python train.py --balance_bias=false --attn_scale=0.125 --learning_rate=0.00738 --weight_decay=0.0 --warmup_steps=71 --train_tokens=1829000000
Below are experts of layer 9 (counted from 0) of a mixture-of-experts language model. Rows are named router (the router's row for the expert), up (a neuron's input weights, with its number) and show model dimensions 0-255. Each number is 500 + 40 x the weight over its row's rms, rounded and kept within 0 to 999. Numbers have three digits each.
Before each expert's rows: a language model's description of what the expert responds to. This comes from a sample of Wikipedia text that the model never trained on.

# expert 54
It responds to: Numbers, currency, spaces
router:484523565457411541457515450516468443443507500543547515508534460503542454462476506511505515596529532546519595561477445506496525545431482510559548562523571457501418548481469476404521495503502477492561510518497515528489441508517503525543565510477504451495495517510451502538451494498500448436444517507512558516551555508483506544483438525526478472483476492493540524479495543471509526446490479540504521464484436545528490553542576502475437419518487570590476522528467523490447446473496489482496474532526523464393448515430501461473484491547414505487564450451535495474480471419455524491416551474504475494520511475475496440527583553547477428477535515526525516487510550421488503458427571473547544424456544480486486444443524514476492531542428541596486495495468484494476531473529417
up0:488546549512522454499458501488452504538501458482499491560463497535473574494439483499540564454515478446531458406495494510516521493482522448550443442502529431470522401482561534493477554539453468497601502470555545539555496489446456530529469543506443494484523525524450508528518432485585529536488438438538461518508455445533505498508472497351509519511506509543494546481530493531466481488471565519517507467546509471493451466519488478524426508513512516430569455488514540495471418555547593485472520480485559572504458552506462506579528505431522445500463583488526512586521527477538502494533429437484588469458450476487498428433491495522517556503476463545447438495508503487489479464529446495445519517499475461533549433512481531509509553527533503490455389505469515524481546520491415

# expert 34
It responds to: Numbers and numerals
router:579500536535463519480566472496504518498479485529575473516476490515517480583419514447444551443449503565419415497512412492554462506489492419506495491586557481533534479508497469434576555476479501483527567507500549460521500480491470556489570440520576465561495507493539452499440435553520470522434431473539426529540522481451559564494518480464464464532422530490550541492520487470475507486489469546502495535492521536497517478536550506463582478508527458477442516538519482544452387512488533540506478514494474456522543492513501473606501470515475510476508464499548497545504540585478542444443504531530511464527546470505448556489488524488540571560476459526552565519527483453546489466520455559482519454520395429490509483475507540470470548437475541440493457416471495525498452493454519
up0:462470535513448484433458554482546484531488545487470503488478490459475511504504518487460527464499448430396508453471519496516506426512474472459503491549472443588512505521509485454519464478503518535487469392461562491473511448550457518495556432599502536548481479472506514555445500471498483439470526490595436579472496525506497493521532415501563483431486566483465480492452497491538491480511552587492496528518509586452552521470410512581483445511519565479492524459517476474523457509579443488523554549434495522516551460535523531489503480571470501430457554472504593494562509504462478527493538481562545460487464440537490501537487471540492474567573522457544488443509464525588488499512533558538576471550487481482506508385526521502472506567496516456574512461513496429495533531490521

# expert 28
It responds to: Places and building parts
router:485505515444438491519553505492516519500528462562494501507578537579455550593451553500500490565500516501447438479446478453554508489439513572485473443505430484450535466503476544451415508522488525503513527465491544408478565500535472447522536436477493403567502467431497562444535548470531426568545458541529480501456571480432482487585434533464510485503465510507527514500401453504500487474517548447486472528454554535463405459502584487518496492555526513513446488513521459467504464532527513488499420478568447520541545510503520440504462469516511460458508455550520502501482519508491584485538513461531446412499477546469474568477437511525525501446517524512543532521584504498539495548487531496525573530568432495557529538537506485459509520525459535469518491525483465560458463546555468
up0:416478503538483499500503475496561450466405532489510488599548507566497433488504526532566480489526538572602518476522428518432519500455538439520559490443415528581525545493563561466419498437501462493422510533512535536505474423459532502574482496491478508570468435420520521526576481489510543487531499511481565549458468420461425481522480494474538463541454498513505510470514480481489467542462572500486491491415499512441547461488499535551526479486552561510462546539419539502467499452526442518549514535524486480491497516451504565498461560438516498445516558554457475437468502489444435512528516519507540527536578508496544539499434470502447519588556500460456496505524477509497496459511552562502465523556513524497450544522529472470485485540454537522537467494553473503526448439546499

# expert 33
It responds to: Opening parentheses and year spaces
router:530531567532459493506523454432550505454481494482458459525455444465516487512532433506504528501524468545503542560521460519493518471479478488522529515495515438580562505418507540401507490505407469575500511504469509547501494497454435512479531486539473508518513517512508492545443479541474505418460565478592565530475487490532489482450595533497549487558521475487518406489555505541585481475439516490540495504561495569568465518536506520451506512406520530471484434539432538505520442409487477501553497422569533403482455450489486483551555482507506579498501529434484451514535512483488461458446535491477524514502507432502547509515567495502492496440494471555504438430573463491556556467462472423535488544481541564485543508481425542476470511538428500493498516502431476489551516505549443
up0:514440510492527526480524525519484437557525523526565426524469521547546474478526546522513587506463524466529438457500437493477513427563573478548482450543517438591531512461569530577510502455537560558541525467533456473568516571492579445461474528512530494493556531550506492461532527498490528556480481589457532504439464530530474428522528417529520530507555482526537492498482507478519448518442499507559475496459478525502498495505466587488473539532429387473472474493525563476504532504515477481487485546463508509484518495495477399473501484520432493444509492485542476511519494554471504427481516508534487473504497457468444478528529527476547469558548467435520583445579473476526480516508549487612504429488507443467468548479486521485531545458501485395559553535552479529499395496538492

# expert 17
It responds to: Year and number pieces
router:455503482531472499521530523475481591520526503507451468554553569487576475425454538457549525533519518458569549552535509493505557564514527537473510521458540565481515454454551446471471505538442496416492502450434537536518463474481515407507465492511491469515450511469515488529470414467442479459454485523466511500494508535554506532522487477589517545546494475529466537425530541439492534409536490559469520507511570520448497471503542527469480492490549502478492542584487516492426402474503428576517495527563512503370411512443501556471560473482454518487503457469478492496564527501478506494507540503531455526566498472534457485509488508471523451500523471566528549459480562568502500443481513495551533519441530469541425461502469582509509431493492578510544568498487517535564481548530562
up0:548486535486469481542442548473428492463473457517550533482476492524466510514489465536567561555473467519545554561515466585533451434465540464459502482500519600465554546479487444504400485507461432509502566446470560430437460517500477478560530517500469519427515543430527492494477500559502491468505500474530479441497516549553556481475504471475456468455531501550520548481430519492557467438463533492523451477518518554535424516447508498557512499454511518534538517533537516535537520525467548461494483524484557494455437461427506515551513471513481443516549488490530462510507504544468624495443541467437459436514465445503513493473414530527519529421507492519572493410506452440420472545435484490530521464488487563451533543466602461518460529506518469514509489506512539484552557567543447

# expert 48
It responds to: Title articles
router:496426487481421488512489423525517479507464485492518438494565515481499489509498550511462476435509491485468575512446482523500528515471481493513504525518473474471498433514500460500552482509456536451479478466618477502533436521472480536473505437481534571436489467451510466440498474545494507533460575444468546563521478578511501506483523484509486569471482528520473500533566517517557527532484484423498539513475488401560567527561479460523526430493517602387571479486473455516496465407526507574532526515483498466477585479476418551502512432532411480521523510451470501546508497505594529499507486493440530507524521540498525483574466538577442537462487580476539495463490495428504486464498476524485508543489485531404422519476422480474430496526522559445452498480502531529499585498441515
up0:478530512530455467418461466464436526484514518506515477548517547519457461509570458529535499527574513459497461477532450515527501439494512534511488455512439438447496466513471441502493410493500515466508489466496529503493463482498477476545483526418523489439470459442486455473539496527527489554476513515469493518536472433542482495537423525514556452508476519469401454508500555514490521505538520492503518557527547502541582488495538452496530527550469536461526489520496474503420507500433563527494530480500500557552526569548449489562469535608528527417432506486547490439507564479440507536526544505564427541507547502553449508483558494519512561508523573503496488465532430512567632568537409511471524548502586517412463437467506486525482525467443545549527533553457454501491445435441508

# expert 2
It responds to: Action verbs
router:511467516440521509443513491531446390578465496509509466436491450441575597507506551435502491600452506503464472428444484417494493574543512497443493512459489501502522521475484512517532520505563468498529524483516465475471551474544541510596491497533475445515539540519471438532576531526465509510523455503506594540516569469498496463507472449486499462451477487516456449510540433435469503410482546547464424549555505485474485496475417453507533522523526497516436440485612536535487518517499387438453566493425513488546461487489486485526503502453548478495539494541467506487480539511451514514515542432466491499487510435452504499482564564406472443564566550500501533538484543541475506455476505536538555541495534517527526503438443500562459513479491511483555429498473508477534504500519511
up0:485579472479445589511519431543519540545517564454509463518606498520489489484549434495533480558566528500513487566461498492523558504417416510507478542467554472560595494547530429542479499550495580464522459515512509439492494484423481511568437510518503547481503465538529458534407492479514474499488542512523493545519497516564554453529484533515463449500444516541507521493402478500536506516541522510539525537525557551474425468508465531447433470571541520434526436484439444549532467530455528526431449472498484576473535563546487426466499537514434539462489489487530533464552466500488474492521498503490543453531551483484507468498398520463504466514491538578493479483488486487460485501448508506479482436422513431512513481554526432571472501494452569509518490496537497543551557442446487

# expert 53
It responds to: Dashes and media nouns
router:472546566439514531491563559464492470600529461505548537577567491446477520532389498390491505495488522489503450504532451493479482524468530585443491501483481521503503425455520557486482521518563478482553507489517483460450496498439513444535526521530467541506498507444448435479469576537552514528546458578454584473515485562523471545478488529515500458505537541546484506468486472449421547476478499555476503532486513507501483485502476398514501456501512496381462477564531585426558501470515490498457544412493549492523519513486576467518507506574484418403531530525517490501515494480477528606510522497566444509458500442551543505506539464454541470515453423475551549521521527476474445479494463464502477487456551502537574550509467476533472471442517504511528511474480454509556515517538519
up0:545446572563453533523516472498419380478467486496513489555514489526507495472449490517464530463522567477538579510489432602556435516449531527474567506515476500458502559549473419494505502484440517466487408538485507422487517491511514499501498514548543493487548468500438436523563490554467482537521452485472486529473576470554512453486538457498494511534479488493424495481449478536375495525525572557496507499592480528497501506538496467537514493517431527466483484518517472516492487543539463436422406585512517465547455522569564498458539429507548542520498461529465508562493500495583493467495487486456472542486455469428505498524541495428518486510464444435512448473537497546514567544485476523456567465532498471491513461488506519576556459537520529476531492501467476466496398557498459

# expert 27
It responds to: Abstract plural nouns and suffixes
router:500510556469506511492515538462482524525463462546470512484594481509525547566495478501533516608480503514493466481419540435553502527503462534524501467438539462493488538483495483467440437559536474499463506508488561489457472447563501477545568461514490418497503523490457546490480555554523522515544468542493518500549531413463495454521451456478578515495490500547580468522421462509389578457523498536465463506484515563459428500455529445503526533479466474525437510497550496485459485520507498471464547415436536521504546481467529494473483485459584493459588473554510437478547514498435493565482514467526505448446501459457483534503542557488553460497544473541568521541560495517445537474558544510445556535465421502563511587449533449459483493474479474482483465607514549552483454560536526
up0:558535498386459511470485427476436441439542517543482543413546526455497432560473460537490557518512479499480480493566534483475476488504457455496534494450530446473522549475533501525440475562513459427451492525551559494513482499463489514550497490538512526439486512536486444483477521503513431546540461556504458470505473462505519454445474514529454472504453513513465436553541500524533537496509508486546542534534501506635449517514415431500512508473496491579491467455557413503509563569457559425549550534469462481524537525431524428523547548482458478512507435401481461519510500467490527595504548468484533473556477515492513482511464506510520558448526530510498498513579599512387490460519462516511464506472463550560523499487535519512493524494519510561426480566515529451503538478511554

# expert 5
It responds to: Passive and past verbs
router:485527532444499484422463456515517417574519488474508471541551451446535493510468564552492500579457504544485533419451510435503485545492499470499551497462493452516578470487510588531535497506487485547505517545567572459566614460527539463578503481561563415534491523494529492464573509534501459447486502527533557552490510424570476493515513487516448510471480415524505470458545460468480513411466542511523476517482502453492520547503426431423571506527526523459440478520540460532516456483492445448471553452429500460525484508471519503489501486455508472537518516559496553474483513564516478557553521437494504458510481464511466512440540496386462537567544500479486511555503521530521489518461525527574507531569551511487549530467505522497458557510532571461541397511467458513546509496465485
up0:535558530516415509489491530516542578437529524537540505520452504533471535494493500460475474499436520496523532490485461552535557465419442481512493470526532534461514495581515561516479498447548501517569429512538522487527532470459486534545500563518538486437482596440515489534472507471463514490469504493490550522545534493494490503538542500468471489502555593467534466615513456471404483553456484529490483464537528521558480417541491463507643444464492440552486507484522494507446539422450480526538483516481492530530493618541510454574466455519527451528447495518415449511580514496522426489455465547496449529465489539539498488467450439472549493539518478456519488510517458495491523467420498548535548465534428413502521555433467484505480497491498519524451537492554477447471491443559518

# expert 39
It responds to: Row numbers and modal adjectives
router:600530514420478494458514424531426508496463563473519471442529518472498495514469561522492464503509488475442449452538468525528494547492594499506456524542515536524507586481462436502466520488476460477542485432504483401529572458510480598475572514528485414560508512534533492476467517465515511505452452494488474559554512403499453480557536442540462514473461471449538547467475499472549410478433503574544561518454517527498464533461538421466544493546535519492495566523525505533445499484536486424432511464428450544550553444505546496516496533528517479498521504518503542527495531564548531504522470538534470456537494544490445545506503430526520546570485469464534489530499453575491479490570490453495521486533506448462505555506503556550515590432494496492457442462442480578519457519537529
up0:561488523527443541478418474455512467512536494491463497471497459507501420527535495542408484500487470469498487455499467481535552544447529476510523432548472497520504507548508570542524514465494482532482540532524451536541530489459480554472519441480514487497497507578489499558472534497428464438502484528491545509404436424430440508423517423458498476549456528563480461527558511521515562551527522501466413534531501543548534494506499537471555470446501600543446549533508545559392480472501581526508564502445518523495404524519480560438522476528492516524490510539567464492481539403489531480510454537452526450518492539551398472470469523494508492517465440549526516480483516534465497539519423575518529514523465451435483571447531581567519532521468468506497469484529417503491476512469473

# expert 62
It responds to: Concrete common nouns
router:526486495505515530470525548474513468563474574550457500530526522514507558509468550455514468610480518552531482465455468414526537517501476530482452505518382535511461495578529553503489511510561440502534566471496465449430540441482493514571535452490540394494517500435462482534518512547487450521484467561521523561548514500480439450564445536527623488540430464443499482525449471517404433477496452540530488510566523544445411465524573458503439485541407445520495492521558443490487556487436435487458512521465505485502526519480497463556488443465517465524556490552524397472467532514435473555492529513495446460458499528482524543520513522496525521459496539493544568538499493514496531477472522522489555555493459508533541524512492457531492550472479518527532435507450518549488498535560477
up0:475507494471470518549421514438520548509545520492398524513505558522459506462499468479500459472510522452449468490508466506512522520460494491441560527441556483496477484455587462513597467514472463532497421535417495448490508488531459458492476545510534598515449470493468538514524609505457512462544456488584547529457481476461419579533438494478530532485523578474534452456519498509479540446509559443496459497490523534502478535503507512556475509535491626433604655477497558502555512548500547435464510493468513485500525560502512441515444523490480511434497418519546450488474516482537534444494526503513493493479505490492456562462498556490487503515516499541433513478506455443449474510531549545479506523533472505516526481544443524549476495522604520469500539557460561555537496509500482